{"hidden_act": "tanh_gelu", "normalize_top_k": true, "beta2": 0.95, "train_tokens": 263800000}
Below are experts of layer 9 (counted from 0) of a mixture-of-experts language model. Rows are named router (the router's row for the expert) and show model dimensions 0-191. Each number is 128 + 24 x the weight over its row's rms, rounded and kept within 0 to 255. Numbers have three digits each.
After each expert's rows: "comes before" lists some tokens at least twice as common just after its tokens as in all text. This comes from a sample of Wikipedia text that the model never trained on. Tokens count by the router's weight.

# expert 49
router:087089115106126133113148105079112155134138140143119166099137171127132119163130106096145131120146132088092094129127200160180100117148120050125131119109155148138153129110118123136128131112096109137122136114145187112120071132124132112123123134099098152137171107147123132132145130202122130129136154113107140130116152134092112112140125113102121113101125090177109139148099110147078142105077124114159137118126116124123099135136118121133115150139161106135139137098106155089137143091118144152157134141187084128132152119110170143104114109139115134143113162122113150101070083137132143148
comes before: " ", " the", " a", " his", " order", " their"

# expert 61
router:135132122084137147149119123114101156118142132145161046087124131129149107103155108129101137067159158093114108105158166178096126117125150111139125167136107136172117138082122153060150145107115144119132119154098139173136123193143142139116112142112101118133138118137161129131120123124151136085104128160146102165079112117119071143126093099119117118142145135189154113102141141137118162102141106160116104142126103113102176152132129123146106111088116124143137139129122163132129136156115120129147122134114142152136134129174104138191150163153151143126159120156113098120131122106093125142
comes before: ".", " |", ",", " |\n", ";", "–"

# expert 75
router:116071108116123138167121114126145125088136123136131119141104133120136100136152131077152145116135142136106110175126150094118129129154154102130148092148145125106111150120099183161107084168133188120099135124117082148106101147107094140143174107119093128105113121116155150181135144140103096145134152163093149150173063104163097115134088112137107144157130133134130135092095144136095122148144134136124140138140179134151126125121103117150125104123121105191115186144150106140132125093109080148155123113137087123125117100122106113144124124131142106090120127161099170136139171137137132088
comes before: "1", "2", "3", "4", "5", "10"

# expert 37
router:125155127091111198120106139118069117202152129147131157151104154105158108122149129107150105108148144176119110089145099130085109140116106121119139106070165136134119098119133116129095166078133118188164127140139153142131111102139134111091137147118124122126108117135119149111140101062136115103125145135107118124174142153119156133140112084133107130115136145091159147112158136115096147125125133146143117128142116140135155111132128161150131093155155140126102124144117148110111033151143126107136137116091164114129136127142156156127108111107170114121147104122123116157080135142140074136
comes before: ":", " List", "\n", " name", " Julian", " American"

# expert 92
router:102166113098117090148170115107143092117127094157123195150111154118163095148110125133121078093124135186135101080116087132150112140133112077135182128129177080160124126120155162134125104133141167121126140115110122160104130130103162134131130131143144098089130119120117153117143122149128150119122108150133161106110145159179102120121115124115119121160108177147138106140153101123095123144114126071129088116142128183134079076131110165096117166124181124155114126110146137114132117137137081112156121127131157106173126126119106136150117122092155111127112124127142140129161164123131134129
comes before: "==", " ", "===", "The", "In", "On"

# expert 21
router:137162122097119102147112074084105089108127136155108112141161121104151177129138152114162114152140147120105117170141123129093108133129122106124123172127143137121118152130163137155117077109148151179152139085102099143109120138107124120128152131124103147115110146180118103111145129103121103119099093167133120175149138129076100127114132125096130173096108134148149123184154111115110123141101113156145108179129109153146127113121157094096128176093177145143122147120107087135156114126109117141158127076153152141126131136118126147127112075118203139145106145081125105139101135144147130146
comes before: " ", " first", " office", " was", " addition", " film"

# expert 60
router:136114146157136159131160140126111130112172114088098124138118106116108150108143152140140121171103109108126124149166127123136152139096133134111140166157102129171128127132179146125145076080151120127147143124140111135140147104121132117107105114147122155100138148119101100123123115159115127128111118143112125127103092124104121119164124120129123114131111112087140129157168148136074132119135114129125092081135193165117092102134114121162115160115198122117120122100118096129107078150130150105161123121167092145171104142109120159160119093168066109118097099110127145114054086112127178135
comes before: " ", " the", " of", " season", " round", " year"

# expert 86
router:098087139138128150098155099148185157105107087112128197118118171126131149101124139149176140090139132082133131127141124110100147146103122175099142158130130111134128151099120118182110132149118107162117124125161129100130091075151100153124135125091162134122140177116178124141120160192137118080143122154143132072172138138126107109119118146138102150125129106100125088124116116098141095121099121112148197136139111130149144126126165121150117106117151115127144137124104096084115105099136168148149148131103136097134126132146137134159101109177128140121124115121106130129154099116156140161
comes before: " the", " a", " his", " her", " to", " him"

# expert 46
router:106137148101112134123150111104099101106128113094089125126117124145126090141111084157118099145130157135102121099104190142143147120129142051140168142107139175105127155111148095137130113147172135125156126129112165103112131156140128127093128115158092136125147144109140110098131110116103128155143180159136083132094105139112160116142084156151133065099152115152132120153032101130154153131097126157136197111128124109135146110140120152135113175127138143159120143099117155123135115172117115140140137131156130135116149126124123168122166113129138108101065131153121114132147137119116143132
comes before: " ", "–", "-", ")", "aged", "pen"

# expert 38
router:146107133153120131103127133119159113117144142115120107129139157098105131084103123157106109108168145102102141091137144153161077151091104131114178140141095143125131144154192154139156105118150123154165123151169142147148117126125111129107124144186192113132183179123082111130123161078128114164162105150109108131135139108153087105118115104116125109143112146166177118088119094122139107129069114101124133140152106136124115137124124095114128138105123129143121118135160112124126117123126184125148130112142141091141149116121150099104098148072172150142135149081113136142135082109144105133
comes before: " The", " He", " In", " It", " This", " he"

# expert 54
router:147093123111132112120112120122100133167119146175110129163163150109137136108136105074134158156102141127096121082169103140144122139131133145121132110185139111084135134113081127102097091100102137110154156113109087134158086132117158143121079154124089112102130110157101153133149130194120125102120140122146165123121079140130116105138096151123110123123133120106144102125103091139072163133091092194161131139165142144118120115129114135093107153122142142151135120144136165079144162119149145110158103109162149102147118118109152153096121131116118147100111081104113103136107149142113127169
comes before: " ", "|", " the", " addition", " January", " office"

# expert 17
router:142120131088163164135102157112132133148162116079103142145119108118128108145118080111134119133162101122143119135082161130139129112128122105120151162159138153105145164137145129169071139170126142080107093085111149128123092130129152161111185147136074146125146075152106114118139074174126152150134164152155137110156113150103159096125139129106103125124121119148153144117145110153092158111097111144150129097143128130129097124126132118149111087127139101189121121144105103138103131134119151139182127118115095134139080140151143138112090075135148152145117119179126122077139131146124104124
comes before: " the", " a", " July", " September", " August", " United"

# expert 94
router:136129105106114150120141123108139111108142126137127146147109153114125110114139066132109118130161114156098129118121172076088110141128115161125159101175107094127122148136154162101114118133141104147091105100094172159123104139109113134093142134082131142127107103116146128099152077136161105125137101148109129113110055139095131113146125122123081105137125122146125130173106107139192131081090142121119140146126129113148136163121122106128112138110112112123114157091132137145150090127133192129167131120108123102149137130123126123087139169090177179164086105198101117138121133121133133104
comes before: " ", " —", " A", " L", " \"", " W"

# expert 102
router:137093122126121122129132127127111110080098111135124104198132142127122183147138182109141156109084109041139138113117105157170163108139188074103139116109166155151163127174110144167133118145108144084163115127158094086123133139122141149110117125118145129108118113140181102111136133159124068130131148111130164141123123117156117125122158128121098145153125144106169117079080174100103135155125137080156124134140125168103128139120128110127109133103127121114116128137152117107129147162123099117138111138163115132113161124142106153093139134124096085140112121107119138124170144134138119127
comes before: " |", ",", "0", "1", "2", "3"

# expert 63
router:123084158155156105132124094121143096158142124156150099139120086151147125117118133145118119125106123092148117158139124149159130133122166101107154132110131113164145116154140140128157147175137113093141145119152095147155151105131118142147142110132131152132092122111116125106129148121146104126085144121125093092133138101111129142156125153076138169147149106148165137184094107113092139094123120084111114132141120113129089137127117108156122137152139132100134123166131106145150117095121106088127111128175144150119139101122144114125161118114177065072116117092108151134241102082130131106
comes before: " and", " but", " with", " which", "201", "0"

# expert 114
router:120174114133143126167136138115055143086098136114123137099116114140138173107159069112106112157141087127110131140150092116144147127094136111098139156095109134154146128128107117104128108119130091116116117147125170117140090096169127149150161089113086126143130163145120159149124151121144131113142126139124124182177119104108147119145136151165127176117093108147156146146130097169125145113131114139137117127135124131149116101123110112147100109140092126154130135120109160140124111107103183080145108113162163122152100139170109131173131117153094143120103186128163106077111147170132126084
comes before: " ", " death", " life", " first", " birth", " own"

# expert 13
router:117164154098119153164164147103108121159133139142132077135116177125113132128125144106158143107130144080133129111142124186151095112139145112150115154127118139124087122098095153127128110089174092126162153139147087121141133178154137148123093139140148135081124158131142097130113153118156095178136095084132097122064092125169150153132080147140126083117092161149097104112135146137169116099067145141106162091141147163127148141120120109155115146114126157122113122114109125165133140180133098133126128115144119128123164126131140159139116130126123156121104060144147126142136130141107130115
comes before: " |", "–", ".", "th", ";", " m"

# expert 53
router:123138091130126078126096128121103151077123152135133101123146135097130112111156112145139090147080147106124141128137144135111107124084100175115124136104148111109139117158123098099141120081135153134136153159160147167166147137136096143132095164111172113111125037176112151150153103105156112121115105142091147133113108130163102103157141163083136145115113122127188108099164085140131152119147145176142147149148123120133134114128092135121128130139132090129129130146118134080115116105112161108170153121159132136111150145084117154112140106151147108081118107165109139124115082108114110149
comes before: " \"", " the", " by", " The", ":", " released"

# expert 101
router:139124119123138129151151076123133150133150128120150116091120197113139141148144098134130127120119099168114128151154142100128156110121162104133132108128117108106160118142096136131119135136169122132123146193195137120161133082114135126125101109159170140098117111141162082139131101138160116125089166133132116099098161151138088110139141103102117196183151086134129154171128145180092110126127115099119137144122096152134142164113123133146098122113141112190116121143135173087123195147109132155110109105146133110129121115138133131128145123190131137107133113087142119114126105119148155127
comes before: " in", " to", " by", " on", " as", " from"

# expert 26
router:121098124159127076134184139114134163116131114118123117105153182131115087178169110132097158146087118102136115141131133101129088129152164144125122195128131130118151114132138100117131166145145180137161132139103129119115087145137108115047115130138154108120138081144108102134142122145130140134111135127136131101157125173090141139139105135138153123119131113121174123106100138091119128139162132105089137120124111110118096090132100139084153137123153092112104142122124159143124092119142181114129102139119084116150137119128142148142127192159124074110142085171095116110123136123092106102
comes before: " |", ";", ":", " Green", "\\", " \\"

# expert 20
router:149136094083124109139119130121167097117134160139111100121126142164100131118098122147127119115090138140138109167125107174113160146138158066139140118152120114115148097144120120086142142139114142115172145095120198130129099115096141155120114154113186094149152100112119134106129142093139127141138166105142124125124165121127076106146115108137176128127122131156125124123133097145100092144182118124096169102132072073144117158135135133177117108138116071105150132147149118117138147111118117128094104096127144158136143109114136164154126137124161113118126128177089174119097086117172120145
comes before: " and", " which", " but", " a", " who", " where"

# expert 82
router:134082086146140147128161120143105102103139119119132083123087140143124154100151130124121098120128133141114138114106126113124120116149142158102146127130120133125137162096164089129133168135115147139136121125130133149147120098082157145125134160138115067135157116123138169148132136119122133113132121142123025118095105128157137098126107128102065138154133163206134097117195108129083091096145136105114089114152102131142116123141155134120131092123138109122102113131109121131127102085131165113133119118091156177140142124151146159131124073147153116160126168082157141109128127132094123151
comes before: " the", " a", " The", " China", " T", " \""

# expert 41
router:167129106154107183146149080121120109165167099125132123159139162149094130129145090145127148128080112142139112122107175093138123135115124127137142100134174125075160173158111107159122138124162126149071137116187163122116141122115111114105084152129123087096087116166154160127125188164161147121123086130130098120165141111152104128133149136108153140169144158150127112106144125132174153117112111129111132127143143121119108098133089105142130135106157082107110129121136132100118141120135171121104116133150096097096137123139121154176108144165126125107107145154087106111133089108127103136
comes before: " by", " in", " to", " as", " on", "ing"

# expert 115
router:154077140106121119096139087118106133155105123137134129178124140101141139151115120130134138098132146087124128142104114173091128153138107097124106119124124121124124124108151132107158162124179168132111147154120138099142131100105096159122148108120161152128132166184114121137147116137111181167124088084121148132158147093164129104139063150165081122120122156138164116105041126156126138128172126124120111118113119162144105112118111131131121091093183129145117161115111129144120107123128175151145127117121125171129145144115108159073139114124111107125058107105100123125113120131131118108
comes before: " |", "==\n", "|", "==\n\n", " also", " ==\n"

# expert 83
router:168122137141127149128118114125161066092089125154114121142145116112146101141130121108118134093134163108106098111144084178125095104140152102128091169109140105140141153125157097086096084158134098081147129130084111155127157171136114131099102134160091137111162089115155139172120137178111102131149145108102114135100121139163118135137126150151121171127132100133096166148117110112103135090138120100129150162173140054141136061143127109147146117144140105148139104123151141138140077098131104142130125117132154167139126116153121111163148125151126141121134151095146181142116136116137120125
comes before: "201", "200", "199", "202", "198", "197"

# expert 35
router:145159140101091120153103112120109108123151155143124117096105141136107071094144127144116163149147144101117124105157174163142121121157120171135108136128113146133144094162142128101135105068148059149115145130083142112133152109108129110121097137124125131136109085150138114123118136172121157109132126142119178129160104134126116130144121079088151096152131109139148120133078118147146115125157125104141091131110136128140104120137115147094158117105179112222124132158124129134131105113107139159122120140147081140162150143127152121129136090146131157117061146108112137150060122106133105142
comes before: " |", " /", ":", " Candidate", " Year", " Title"

# expert 70
router:162099101117149138137126146142159107113130152147093080125114094117116130144126137163150134160137122073142101116134170084129129144101150154134143139149145104142131127159188141122183156137096104163182137112166140146147122119111107187110101128101175122116119151116098144119131135078112102106111093122131172169095153150116110135110114129150128072146135134136142127112119094115135156167128127157113113138131121131121129097130127153169114111129095128142132131102129111097127073116105173133137131140114121116105132146162129123130094122144100071106122092155132126122198065126135088130
comes before: " and", " the", " but", " a", " including", " which"

# expert 36
router:132151135124117129120132162108078192098162150091148129157147151157139110169125146080126106101082173152142133111108097115149122111105135106109118126110144152111161093125137119141173124097128137127176134120171104120146093120137122129104099168153114133141142174125149115104128123128123107151142127146108098146126126158175163134136123123115129146151128091123129114164178099150086128103071098085150116085130120115103099120140113114094140165156135103156120161121153184078117126113110134109155135119127065128149118118101127123112141126147114102131142159136159153095166147088107114154
comes before: " ", "0", "1", "5", "2", "3"

# expert 78
router:120162121099106146136139080142157126092179121124129120115116103112122112117109113125127156087168147090122107133087122147119126124137126115121155089110133117153116125118112111073164138074134149137136128139152127139133130111056130143089160134144097141107098179148120180136130149131160110143137151148118160126132118147092161155134104131102122143110119115136202089072182133135143146164173123124137124146118121188138124141142117118120112121139137123143126122107122128115105102152119120152134118140108121082140127113083116099156105106150112166130177104117123133113151156151207121089
comes before: "==", " ", "===", "The", "In", "-"